Experts of a small language model: vocabulary 6474, 32 SwiGLU neurons an expert.
Below are experts of layer 3 (counted from 0) of a mixture-of-experts language model. Rows are named gate (a neuron's input weights, with its number), up (a neuron's input weights, with its number) and show model dimensions 0-95. Each number is 500 + 50 x the weight over its row's rms, rounded and kept within 0 to 999. Numbers have three digits each.
Before each expert's rows: "mostly gets" lists some tokens that are sent to it at least half of the time. This comes from a sample of Wikipedia text that the model never trained on.

# expert 60
mostly gets: "as", "ac", "am", "av", "ab", "ap"
gate0:488456493489505495513445523575576487620504540560561538463490496564540499456535509482474455523518502423559431517564494510569534561489551478476449457525495507572517451533508509527570475658535397549505439449550546420474446484577487555499482603509486494446551510538621517396444520466494480390
up0:452460458492486614447522600478480597470467423423543437517537495404462549480546540562530516436519496453547407515614498413519454523437427526529509498484519449600425384520540504501503553543509513545478532452503541487522456448529449497412544509472528482533452464480476484510520442459576491630

# expert 28
mostly gets: "it", "ch", "ir", "b", "ak", "Sh"
gate0:379468487430559524408460452655515423457411477487507499522390508544496555474487521516539466474502478409542483562504572609529500459471529506561606511459485578498516423511513494466528474408532453462473448534459530453599451485505506516492511488482531543536604439486485463561506499509432560444
up0:496541451529436427522502490568518617520533463439471464473519584535477596491452503468506515543554460583453534468515520440548508563542474569579468443563501569455454573387386524428496439600447547473481485542499532509421591499443529494563482533566490479477540502478510522529446459578509572586

# expert 19
mostly gets: "born ", "194", "also", "186", "Born", "\n  "
gate0:519461523409494503632474574424489517469479433522424502514493548559619609460528606505506541598407478511504519547441490492492542551589542458502554437453495451496550524566587471576470604539484499495420517512551504544454418503538495501522490512412536490453440555457537507558492544499536486544
up0:576491463510483467493397515515529429466540415536508557431498475428545532526403511451498498531392589528518491509425479450558562507544464495472539527422512546490458522405505519452490596540546518544580552440466524546545422446513415504549385513458465482374470546512546585476438432486499487501

# expert 23
mostly gets: "ers ", "es ", "ts ", "are ", "ations ", "ies "
gate0:562525523477424469471490583557538526434481500596482503441531494432451528502465428536437446443526477506473531485560532574444545472436526496427563559502438439560584495537470534374488450545516337558447519441475441506522457503431459505468456479555487361501470499535470543518553495537555450480
up0:556591446570526430555616496477465524459536537513515524514581518455557517472469450451582571487440484449466479542445476516501586509460541688495569453548465389419597442491434499425491459542475491487494518494479509483510546598499507459467491528501477575524486542502533532401486474503471488434

# expert 82
mostly gets: "i ", "u ", "ra ", "ai ", "ton ", "ina "
gate0:542544443550524517534452449510526535456537434451444590488541564562517459527509565480507534536569516517498536528440571483615534463466480505527550446527378543478424481474475532407459449444623525516555615492545473531608446514516454423513478508436555510474485522387541491566471484438532452449
up0:528452548425488598476408475619522529489469476567579420435458464412547504535509539514506498556462366577523460572509480536499473480553585456586459434560455529554532533505434434553519512548516508488499442420434579472513439533438526464550508494450506488515524526485511389496518596458500492460

# expert 56
mostly gets: ".", ". ", "). ", "1", ":", "; "
gate0:515467518597482483537535489528482564450507356485432532481456456525564478432635380579447490531528510454431345476488515566531437564568468545580511499526515516472510579477437436514511423491516481503494496534569500574486447569412429545501527492500559500508474504482533475496514507505463501589
up0:448466571449556459482530483566512495516505575421475497553449492438447458558500541442538494548488585440555660553471569604451556455481425506452471462405486562487471499516510557501453389582422488582494452453536519449456486493458463504449491470529498516496549504473439424444490576459470553436

# expert 4
mostly gets: "ing ", "ting ", "ance ", "ating ", "out ", "down "
gate0:428525451512521450426475602448528437464539538469452558561396490468420521501500476452447490498444495480378449497476388470563507553526447508438546489446514460503517509366458560436569518469520512528475481568428498513538533545553556522408525406548526480477509449507489456502518527517569640511
up0:479508478547491457516452507471496473444499482553442453520481492562492562536531455439454490588504440517510543557501501535455377443497480518488478489622581516522478551399393570532506559589467483480463521535566559477514549412494498518412630541422416547563438477585475531565516553545524509556

# expert 92
mostly gets: "New ", "American ", "National ", "new ", "album ", "World "
gate0:503465462496513550506534572414500465478504518490537463546545447583497589495454475525532569486516475471635511488489454533533571490533588574481485484442439416583462453468549517514550439499486376380511539481433491448500477483411448475511418509432550469439526476474511595423450487517514619528
up0:508562507557496521560492525495495494460549575477534533375504431571480458490569500589602496530478528542623523538483496503510450491478454517494488544468496542597382571433501528482459439565547531462523594520493379516535596468499432455489455535411545541395467419466510465457489464494501523540

# expert 110
mostly gets: "American ", "University ", "State ", "City ", "League ", "York "
gate0:471499550463448463498444512521468585533491487465537473471479548426504513609657539435423480498523415483478511540413453488533500500465460396389469425510512482567416464470434526491530492497503599632492482485535533551504448527511511552470477486521519421537601465514411406528508520485494555485
up0:488491506619492513461517433569572561563436519498443415514625479534500513529563491464465454535487414506491501472490490436511503489472514473458530363325515494495459480442492459515454477548488469563456481464538532543441508565500455510485414451423510502516526498548489500641486471553405483440

# expert 5
mostly gets: "Ch", "St", "Tr", "Gr", "Br", "Pr"
gate0:395533453513583487446487596529539506401467461528546498510500512492492513573464575393600549507423569438486475505531512429549470506574509504477413477592518553498478476555544467531530529479579470505464392481480566482460417469573536523485557561443533505567462570508538542562518479550387467457
up0:431520501554507437479479481509497561478499500460483580455554392474473546628455460487555539471441494420466592535482532546485469495632485558451494555450466509539406501513463548399468430469467476449518484468509518488496546443432436544561451491533536507453390503406575506565496428566470424465

# expert 24
mostly gets: ": ", "′", "^{", "): ", "_{", "°"
gate0:455560459489577494503465505554509482428513479462585533528554461540527522454503447571464570483603481416450500487516510433509518547497545504461462477542478401516562473494462521588600520448488455451441536504515434542486497617423520450545413444457481426438598511539458613447451599538469539461
up0:541475467512518473534443589547475544433553535495454481484572516616489517461450488446476451553487568510531534495557529542511518461498434499477500443542446511543520556484532462500611440503575542463516393492401534512600512482464442489458456537478516449571430398460556419497449644482486390481

# expert 11
mostly gets: "m", "b", "c", "r", "d", "w"
gate0:441505499484567568544432456534477546504590511554527533453473479510547471472484547513519498527377410473497600500452479511417480468496378473534491508493432475523503590526432569490502496521585516497625538478471460469642552536472520474569566538588429511420472489454423492536519441552472497549
up0:436497537567542378490527428538390448488478493528475538362597531439526499489563546469473529581499523545464462488468501552527483483502425483429478504538606461480460459517486504556415495370515480447548474555389496509514533449440472484508513453514508516435515445515466574573550415517499410516

# expert 107
mostly gets: "og", "sec", "ra", "if", "Har", "ro"
gate0:472519493489466551481504505466488510453438503437486566525421427462468529521406500511535521513457487497531541481471453522557469555444508645558521500418521487463522481489508521509410441496449521385583537443523526631502577541532549488384487453504513532455441492497555534624389548587472490561
up0:467515500442464489407592404535473474468478530552607535595516483508502473458567498459442497455483474507476478488436485437478504472460453483535490544510454543542442512402503501484408333517514451525539501459562488558440506459510419529469398502510532547435530511441459468527554656518468546566

# expert 41
mostly gets: "ens", "St", "pr", "No", "Th", "enn"
gate0:504478584481446446479518503501543631508496533539491475483510567565552530487410469510512554519535510524499474412515401505472583521410531549424451514533506486488536514496575541527502514525427567434393478353462397528582507510563504466538570503497541499490503500502411499445382460543592485510
up0:603536456576559521499434545464539498509452546513485474549492474462484556554561587492458488467530604424505430502526503502495520520469491541446574540364493479484510549544529407430532568559472464485427469501541463539464488560525507564465514507567405521537479510593538638468420568432433453494

# expert 71
mostly gets: "City ", "de ", "u ", "ton ", "ra ", "ai "
gate0:486516498506495546371572611493545508528507531502526531498475453457476609541491466569563385444606500503476517533483477513419471544518599517540502489578405572494441517554581465485512466492510532527432381556517496563451559504538447496490456512538496541581453464470498385513520520573460464442
up0:502517527421431506477455525551586467430501514508501474503467439460507605540517469456510606428483529558521528438506616552460482534463438482598519578479415545570492447457491401478460469491513471568473408522485473441484495545471520544561464546539425591490543556537508416502549506508377467421

# expert 46
mostly gets: "New ", "American ", "South ", "State ", "National ", "North "
gate0:484433494546522508496449530494512586546483561454506508581391536548424620517542566459451487481490426457506463550436511429527525547470460504588422487500423354524515419511498492468521435512601471528479559476584560509460450511545490576534490512515477439538412426475413506509493439565518508453
up0:529494563388524467514491461557413561489548485506554513496559456540428459459541428566510593536580479471459533503435480330553562482518462491474564458437528476547524505576473550544443445549465536450529493365494490448447507470499495494463552570487414465471469480533584535532489563539536428458

# expert 126
mostly gets: "im", "ick", "op", "October ", "inc", "September "
gate0:576556497506534498474567390499547444434484463558485522418418482472535476500580439501505470460449556489431483504555486568492517485470496507503640560571512482474436504512441489498444580586484472467460548506489518534385475526535485557503461551520475414407472430463434501594524556429412490406
up0:436512486548438505442423495426518605527468452472547443483548496434470536533476531504519538507521519546386514506561478441545458477526445576455444530403549467533475452524525587417492520433487545520529543548462598512535546495478517497450555410529410457613411527587510402507464510494563427530

# expert 32
mostly gets: "u", "os", "y", "ia", "to", "si"
gate0:485598453521510462529512566503484578511526466532445475520522524507535460532519493449509491521445489512495459517481460421428427565545512439536491454547480517559514547556563510461453434479487514566547466628486561484477382495492488395453572486408510640485397437486563500550471485432431455388
up0:417544585437510492491512551520508475515545567570454493519428496542556357462549442552526454452521547511520457507599505472540524471457455565511533530431491510509536477480574524557528542598514439572472567521541507454456485661513553457468550443520447596526496426446497440530509526537437468584

# expert 101
mostly gets: "tic", "ran", "comm", "por", "rec", "sk"
gate0:375530499505524504488485513500464459455481471490444388561510496521552497496572461459549472481573455543476528543486547496527482561483539627539429482472423535463541454462516579478453399458413466550501461536515458537421550686469616597548511536498503543530515526506538516524513448490465517548
up0:467443506548491469440400454511553464537432441522505477425487484430529505472514499429472444537562492483492543527392510415526461577562460536471374526498380439510546573481544543425520564453431507606479542419516519457506559555509471568523565499533462564558456569537522494444496411532510500559

# expert 84
mostly gets: "A", "Bar", "De", "Am", "Em", "Ber"
gate0:431552430577509519499514556527469510459464530494522495497421477572564426455529565468505483585343526478452577422512492465513443513498463495549360559490406510503481592429502511510526547499418477537477540417498495462471510553633510552439555502464516442543498475513539511490467463541598498562
up0:513409424526488565455542539471500530414440501566416545513539529416455571506475509573520581439526500483452447479498458466478504453570511543412580535507576481387542467541394417511498504505499560471542521554492564501419440408464488542548470436616519478432559519531457558520501538485435534485

# expert 98
mostly gets: "si", "Mar", "E", "Per", "Con", "Mon"
gate0:495473497451538467537560511571545527562527430470455528450510477505535512460436585444498489387473518538493489457531545422516566507395450599338517490391446451459520505485446442539550467648576478392492492486515501479523486463552434469575520565522489498515580478548511488493526535507516478459
up0:548499555479527405518466548495456495570624418508442553422491503469549540459484595507428489368541607424436507510499469492541498478468518564474501560470514534515485562564478404470519528462570485444538451580466510576488493524463435489522516538510617536488520428529518449589593532516454466481

# expert 112
mostly gets: "5", "3", "7", "4", "6", "0"
gate0:548504477542486498524502519469474563540553517406402351496548499437506482491535435527562510550486535464475441465605532560467454501436498509574457493442492419431479460491478464528461567504474543471407533477550488460474587573585564552495449553543640508525515463622549524513487526423514488496
up0:543519541447515424494488521424571499453494468499451425488534456492584518433413503571597439528587537498477497554536475488561448517389490469498482522489474425466430475473493557537509536527545576435438483511449448600437507549558580553551404455497590504543438465530526473487608532538583441475

# expert 51
mostly gets: ",", "7", "10", "13", "11", "14"
gate0:447611467508554532529488477533503573510447534573414422579481559522493514606510509610497379497514469535486465470499528519499546441494450566519480472525518514468489481515416490410569524540601443495495481477534483414450438518574413464398466481501474540474391486505477517499471529493493475357
up0:450412540525444455466561620484520587539470412448503526552444453481457572552448434560558506518440572504494420479548497414562616422508513461482461477530524496489537424527489534570578530507517436579415475482501481455457474463549495637532537524473585452552541467497448481510460516521536510541

# expert 34
mostly gets: "J", "H", "R", "Tr", "W", "fl"
gate0:453539575527525471474512478372556467481485463543501480495581543465374528415574508508528506576461541544550518453500577514433436608471504492511517555577541513505451454529438569477519501496492510461437447586482491466592554525528522512584620481475507492571543497604396449478574494516517454506
up0:471513531555566559473473553465479609547519485516562500609460535422513497569520407545495558505483441455515529554554526502494518557442561525434474627483483560596506489424563523569489503493504467535534395554476489587546545536549604473499469540415520595464572537579458470481455479544493513542

# expert 7
mostly gets: "i", "on", "o", "os", "ant", "oc"
gate0:423539458524612346508538542535457528457513442477513556544492488511382501511474515492525419500509573562512546468432506439581476460455519480438491512470540501416514615497477435504609439508539551499430543509559488529486593564494468541440467471560460445463581565514506471459427456452562501489
up0:445478519419554559575487443613476604515519466518505517488448515517508535454420469544522519470437540483548448575494435448455565496404506576570510477535425506541506520524438541476480470443495621504505484458516485625532524501534530483459523580456567572535615540555456552533527493448418568448

# expert 94
mostly gets: "y ", "k ", "p ", "band ", "ship ", "e "
gate0:437442478521459408495464408487503521554477405441505468509370479525477462453491505389544475482498440503499481466439537544461483458434493398512477459403446564481529487460442465534538583528583457504532452480483481454515472400508461478510461459456414559515499426518516439618434526506375523519
up0:514527503534513513527472534565503525568450486515447449545448427404436524606450482532487525457533611483429582509500540558468520464563463530474498499498545448553548507540474483511449540514508460541518499586562628503552398612548433426493535489410498509544574476477470488606505527490568605548

# expert 39
mostly gets: "7 ", "3 ", "4 ", "8 ", "1 ", "5 "
gate0:448421520499592436455388541485442414490576480482474508482511486447405551463404537444468494522553504456481605551482465458511508531597568553519547482618544605492456552548479453488458499448519512422457488578555483552558450581498493496504590524510526535474469540438473425531528484500578546474
up0:608514452571473509466496563490598528494552439483548545366452569468447549573406549440594445463586587481496518466447413472515530544500448498496472540508550540510514562493528538465450513463482523559530519472494468456493538508516536528449583455528505474392562543530439497515482481547517431359

# expert 30
mostly gets: "ot ", "th ", "g ", "School ", "second ", "mm "
gate0:516507560471437479480425486479504491461552493518527538451448568486533567518524540614532532493520424482481552479464505506508547575516448490542490557472432470380452581407502510521403500631556480566437490510456453478522399587489527546479525462436472520409583521409562517474480496496431407557
up0:479513475540463520498502528503444403587495519510423481406480567458505545584529579386533576474494372589410494487427559501470430555577482479540434495473444546447488486483495418490470567637472469402458495489437464446467501488544521506464510563488487465533539452505523478591523485531566494494

# expert 78
mostly gets: "5", "3", "7", "4", "6", "0"
gate7:594414449500469328508510477572442516539434542453447457535502510485496421472570545560432496554532534534534519597539474553475563516460557485444429484414432504467535491533531469558517572540530528489481457491510536455534521547600583507535485425489430492478438419439588455457479523509570522463
up7:584477478528507463521508611525400503528556620500564454491599494550524475468510559489489452570456466500491513480497556525408484551495520513306575472564547592435530456497544478529558440473546495456527461529491511569542487469501635460446541496500462591513517485450497440467496523503488514457

# expert 67
mostly gets: "'", "l", "t", "d", "w", "g"
gate0:457528550518411528484537449510497557543535460515421465422526446558497475467491501494503507556537600551467536445490535525571605535602615509490494466544542591578530424575488479535420493407511509532544445425531490476506544507486404579448601422456519477523418462425546509539512455533465522471
up0:481501510490484535483568473474429603481570407477576421476634561476459645480538491531523452467549494548554569460565496538475517503488421456498386547507526497521459522502544506588498506422515569534507477602510454512512427520475448543447541555528462487434430564529479473431460451532594495504

# expert 62
mostly gets: "p", "P", "f", "F", "sp", "c"
gate0:383465453533521476540484481495499476557531452465626531423524566483603556577441483496491515460444435449469499591495476531484494524501469425511560534536530489566466458563465552524486425508531500500504538474515476429529606530554499451529533577493437539410410547527437585579532391524462487590
up0:491521506553582574557499491510451454553394479522507519469529509443574484492474470540475438468480508448535559549530502503496463401508493568516461543585469547573493451558530527515377421468544506529592544502510494533546475481477545525495482471471479467427543415607492645515615473369479511541

# expert 22
mostly gets: "Sh", "Ch", "Mar", "An", "Ar", "St"
gate5:481528499533457432514614510559619557515495532520565640529517491521414489524563509438437496441532517464539450511464457481535544510495496474469451430503493525481492549486514526490453499541563525442516549534542516446428477619398518450482509483494491521440540634598572476524621477399499500482
up5:472485488447447483472504523497455562570526524508464507567407430594463474569553461490489512410460539468468598477512486538514543436509532452515537496607451482455479445467516503402590432404570412480450595476424472481467512487509500490510483491470541509392646549497437488479528568458494452431

# expert 42
mostly gets: "\n  ", "\n ", "(\"", "): ", "', ", "\n    "
gate7:518542476441522436479476372513478509582468500340441518497398499489538566512526530460501507631449476547536476511497497528527493440463548459447434435419496457471486431570418432517479451528450498485389576521495493485596460560515494541508506486425523462504540531438519476501489612496570535469
up7:469453473530600525443518538512443522487577527552487447530442643476487502500493502439555513568623562553457490594495521509497464514455459444492538529475441460476500546549549561570483527486469557553478499569495454473504644597475544542492611557474503503581537466543470396500552554472472557513

# expert 117
mostly gets: "— ", "+", "% ", "#", "– ", "|---|---|---|---|---|"
gate2:414441401449538373486468464608445388571468482511497491484506542515483426573404546478509496463528479544516469492464581488459487505512403542502483586512513637527450512545513470517490443431512430485443434468534502486531577515483523539456511440516456621503480487522477468559520467524594563466
up2:491513514525530417504560407527482520499454521430490478519517516588516479450563472491522374483409553516428443523549527528497567535495464548538516547435431475461527531420524534423494488552491463533544435549485525484514414456507488486490348392514438419458563504447539456433560435419433557555

# expert 1
mostly gets: "Team ", "} ", "Total ", "No ", "Wor", "|---|---|---|---|---|"
gate2:438525517449494471538479421538477468605509485452501553496501422422475533430472527449603454460529560483502454508431531480490439582477487451528587583503563535512518529518459488499444537495484541528519488513562396512475359564579535428548445431419522502393410574518468578520446496537458489519
up2:593467431566523608570499483462484499502460465554478443480465484530546543509552500538417433533448541468560519408448514507529564392516500581623454500450454486467494534453547516542419498606559543453497442484601503500507475590484473513524565432531571467594470489518554450529539548502432544462

# expert 127
mostly gets: "ex", "end", "ann", "comm", "est", "inc"
gate0:482554463421457565397516458548490568537489604562489519515476556503477561596524411537476520494535438539580503522473571560483513480545579532470632428495474487574490438520485450405459494518528439493571557524528523492555520531520492601524549537514537525567462480480388508464463527374540520480
up0:407601445464495540495528396507453398479493454509446646492614534541541488427479475462598416499490445489589468553420471460526538466468485508553524447534446490491526455561558538536529493527492479451462478422506540474568434475493464465464551503532594445503499483508487444546520519416429550422

# expert 69
mostly gets: "ia ", "ology ", "ory ", "History ", "lands ", "ism "
gate0:396553519492411497575549558594522535476426462393452478463505442411550479500499482523499419528491449452467385476590497475474472505442452456477475412571524516537516502401470510518588560502480484487491503426464461564473587488478486436497531598438498537499463489542516550496384564503581472517
up0:469588542478525549457580413452547543543544513482566498516536423486485535478484469520425440455479515541442471549394536503454493544471510494494557463512489469426515602371499474508450560514437561529500500445560566482377568477471461423505548540474474510452482521507620459571394488543483477592

# expert 89
mostly gets: "en", "z", "a", "o", "el", "k"
gate0:427514587403505528439489495566533516520586510550540440621553440575442507513476461545486525405441486401538564521596517582516582523449461490466576486453523536471523551540452535483586524492494532514586512576526520526476491580464473498512535487434406449507593538457471423422478498544518475517
up0:449474481546522494435425444463480388442490560456517387554541521489509514535468591479456434519444452449576462597465476402447441512418483463575580586437495540436541450513513519495541498456562494497438534532492504556532561513530491462502509560443577470445595484525495453518541578586456557446

# expert 116
mostly gets: "al", ":", "ation", "received ", "z", "won "
gate0:519501480479575583487631510415584525547491478449526489560502438487515572453415465542453513497439417490508613496470480511483596471536436473485483409536488549506502437560597528511358440505463485541527445589451463479470367550462536494459503488504464505450537438534520497468547505554550508492
up0:491504524517562445495507527465528475476454567569457533510468456374577533633549455467549476580452493496423585571502448527544426459450487540521456554501440582508456484465586473524498459405502488508509414633524447528460461524478480462448571531452526523490519482506468394593493509551571463482

# expert 65
mostly gets: "most ", "born ", "more ", "may ", "name ", "years "
gate0:587594477450560532445473550432543471518556466474457482502411444524556583531520585580540543601467530530518473555476561594473405501532500543479508444512515488541553492468447463574503463563557526600443518558512533527423476495546480498510468572587560514553444467467462434628544446523540501510
up0:568426545476505529542551446488492490476450495497536445432504554561483447568455623451503508540563524459520473487562524501493609512408491526534494501491550525503486536514445418648493445424530502538523434469469433373471515433521565490464527489444461393565590487496484530446460605530491459470

# expert 63
mostly gets: "M", "S", "P", "K", "L", "T"
gate2:493492477451557535515499452439476496501601565539548478603559475484473611519509433447415545524508510586559500466561519465486514462484502484591546531452562467608560368551459491484510496501601490505519523417464431507596394520454518498525480473468493500522544498457430471552495515548545615430
up2:540504464460488547549456533591512555497418632456483545502464480534611476551475546462486489456504476469566553481467445603490482544580504530458515448544520554382479502478542561524521459442373550572581545498486541575487511642507461550485440425539487522486515491561508473476524480495405465527